Weights of a small mixture-of-experts language model, trained from scratch on English Wikipedia.
Training: a variant of Muon for the experts, 339M tokens, 5217 steps.
Below are experts of layer 6 (counted from 0) of a mixture-of-experts language model. Rows are named router (the router's row for the expert), down (a neuron's output weights, with its number) and show model dimensions 392-447. Each number is 50 + 10 x the weight over its row's rms, rounded and kept within 0 to 99.
After each expert's rows: a language model's description of what the expert responds to. This comes from a sample of Wikipedia text that the model never trained on.

# expert 20
router:51 51 42 59 42 57 50 53 31 37 55 48 49 71 61 41 44 49 43 48 50 53 52 47 45 74 39 61 51 52 43 34 51 50 33 39 53 63 48 47 55 57 28 46 32 58 56 63 46 66 60 70 44 48 54 47
down0:49 40 51 49 46 37 66 53 61 57 39 40 40 54 39 50 38 59 44 40 54 55 68 57 52 61 64 51 33 57 45 54 54 72 51 49 53 57 56 75 58 37 49 52 63 49 59 45 65 36 55 58 60 47 52 57
down1:60 55 47 37 63 32 59 57 66 59 57 36 43 50 62 61 48 53 50 63 40 60 50 79 51 52 43 52 37 56 43 48 63 39 67 36 44 46 38 46 46 54 54 46 56 50 52 44 46 56 58 57 53 35 48 48
It responds to: Conjunctions, commas and verbs in passages about albums, songs, games and releases, e.g. "and" between song titles, "published by", "It was".

# expert 3
router:45 30 54 63 68 52 61 33 30 56 56 72 55 43 73 64 50 65 51 36 55 41 55 50 42 53 57 45 49 67 47 44 47 33 55 43 64 58 43 56 48 39 51 48 66 56 45 45 43 46 54 42 47 38 58 51
down0:47 61 62 48 49 61 58 45 47 55 47 46 48 61 61 51 74 47 37 60 52 38 53 44 53 43 51 45 48 54 45 42 53 37 53 51 52 52 23 35 37 40 49 63 45 56 62 33 37 45 59 52 51 54 43 37
down1:60 37 40 54 54 51 55 58 31 62 48 61 39 53 56 44 36 47 69 47 57 55 38 67 33 53 53 52 40 47 55 61 77 49 51 33 74 52 42 49 49 44 50 55 70 41 45 71 45 51 39 42 48 44 40 63
It responds to: Nouns and word endings for people's roles and offices, like one, member, President, former, politician, and pieces such as may-or, sen-ator.

# expert 24
router:43 68 70 55 45 41 69 59 57 49 36 52 37 61 53 46 60 65 56 53 40 33 49 48 47 39 56 32 53 58 37 70 35 49 42 70 40 52 47 53 30 25 51 47 45 60 60 36 46 67 39 41 50 34 37 56
down0:48 56 40 48 45 52 38 53 30 67 47 48 74 57 51 65 53 54 43 51 49 53 66 42 40 49 70 46 43 56 47 59 44 61 53 53 24 56 41 52 43 55 53 64 61 43 28 51 49 42 57 58 43 33 57 66
down1:49 44 47 26 39 63 35 60 50 46 48 45 38 55 44 51 65 35 56 21 55 55 46 46 54 44 48 41 21 66 56 53 40 42 60 56 65 43 41 51 49 49 58 49 42 55 58 48 58 58 57 50 55 49 49 43
It responds to: Pieces of US state, university and institution names and years, e.g. York, Carolina, Senate, US-C, UT-SA, and "Preceded by".

# expert 9
router:55 53 39 66 35 53 47 42 57 42 41 53 33 43 69 39 57 69 36 53 45 59 48 50 42 48 44 48 60 35 50 59 58 51 60 52 43 68 55 60 61 38 60 50 68 50 72 61 48 44 46 41 54 54 62 38
down0:50 49 37 43 40 52 73 61 44 36 43 44 51 47 42 49 47 41 39 34 53 50 51 48 31 58 53 44 46 42 36 55 47 45 69 59 42 42 46 65 55 40 79 56 42 52 48 55 49 35 61 76 44 45 47 43
down1:47 55 41 56 47 39 36 49 46 63 78 54 50 50 54 24 57 45 67 60 47 46 37 38 50 47 51 45 50 66 48 55 34 47 61 41 44 54 50 51 46 44 46 47 65 57 59 50 53 53 60 38 73 46 63 54
It responds to: Periods ending sentences or initials, often just before The, He or In, as in "Styles P." and "pilot.", plus ")." and ".\"".

# expert 16
router:47 39 61 40 37 47 40 42 50 56 46 41 48 45 40 45 47 53 82 50 49 51 58 36 56 56 58 44 39 43 33 56 33 73 50 57 45 54 58 42 65 44 51 51 31 45 45 52 54 64 55 48 49 50 49 52
down0:53 56 56 49 40 53 55 46 48 60 66 48 49 31 69 38 44 54 42 42 44 52 45 34 44 59 60 50 43 32 46 46 58 51 67 41 49 59 48 65 51 52 55 44 44 63 49 45 65 38 45 52 61 62 42 63
down1:52 62 54 28 78 46 44 50 43 53 46 54 73 48 55 60 43 34 31 51 51 51 41 47 55 44 51 61 77 42 53 46 65 51 48 53 60 52 54 47 51 46 38 29 52 70 51 45 49 58 48 43 47 63 62 37
It responds to: Final pieces of names and words, especially in sports, racing and football contexts, such as -ix, -ura, Racing, Team, Ford.

# expert 6
router:44 48 57 48 49 47 48 34 51 55 47 55 64 60 53 52 40 46 45 66 48 41 43 60 44 37 50 48 67 56 46 57 36 40 54 66 46 63 57 44 59 52 40 33 72 49 61 52 66 51 47 60 40 56 50 65
down0:46 60 61 51 50 54 59 45 43 45 65 48 53 55 42 66 70 52 52 74 57 37 46 40 50 49 49 54 49 46 43 53 65 55 40 58 43 37 58 39 44 49 56 63 37 49 47 71 58 28 47 44 44 54 56 54
down1:59 55 67 61 42 50 54 48 53 48 57 40 42 55 37 48 60 51 40 52 51 50 49 64 50 63 62 42 42 55 56 56 37 65 56 47 63 54 54 40 49 54 30 57 52 35 49 59 60 45 34 44 41 71 44 64
It responds to: Determiners, quantifiers and connectives in running prose, such as other, some, many, more, one, but, However, plus table pipes.

# expert 23
router:55 31 35 53 47 35 41 48 37 39 42 62 45 47 63 45 65 47 66 48 54 49 40 60 48 56 46 56 56 53 42 44 59 57 37 35 75 43 42 66 37 40 47 47 36 40 48 58 35 56 55 34 41 52 61 61
down0:73 69 48 45 50 43 47 59 53 60 19 36 58 49 51 57 55 54 40 42 30 52 56 35 54 49 33 34 43 40 49 52 28 47 60 48 35 53 30 50 54 50 64 58 48 60 47 39 45 35 53 49 40 53 58 41
down1:48 51 49 47 57 62 44 43 56 39 66 54 56 39 39 22 29 66 49 61 26 48 55 50 60 40 55 55 46 38 40 53 64 48 51 50 57 61 49 47 49 29 47 39 45 74 50 51 54 41 63 57 45 48 53 59
It responds to: Articles and possessives introducing a role or description after was/as/is, especially in biographies, such as "was also a sculptor", "as a bookseller", his.

# expert 30
router:49 59 64 55 55 50 55 58 46 42 37 40 53 35 39 52 61 63 36 69 45 46 62 41 58 46 60 46 45 60 29 28 45 47 40 54 63 49 51 47 49 38 57 40 60 65 44 64 67 45 34 56 48 38 51 51
down0:65 57 43 54 52 58 38 57 44 34 65 30 72 57 35 37 62 46 48 63 62 69 48 58 55 43 46 58 50 44 54 54 39 55 45 66 58 75 37 60 32 57 60 55 42 64 43 67 38 62 62 65 40 45 38 51
down1:69 45 50 34 59 41 41 42 31 28 46 50 40 45 56 57 54 53 54 37 46 55 52 39 60 33 41 33 51 30 41 70 50 46 33 48 72 64 60 35 40 37 57 45 51 45 47 39 62 69 61 29 57 31 49 56
It responds to: Letter pieces inside Romanian, Vietnamese, Italian, French and Japanese names, after capitals, as in Ră-z-van, Tâ-r-gu, N-adesh-iko.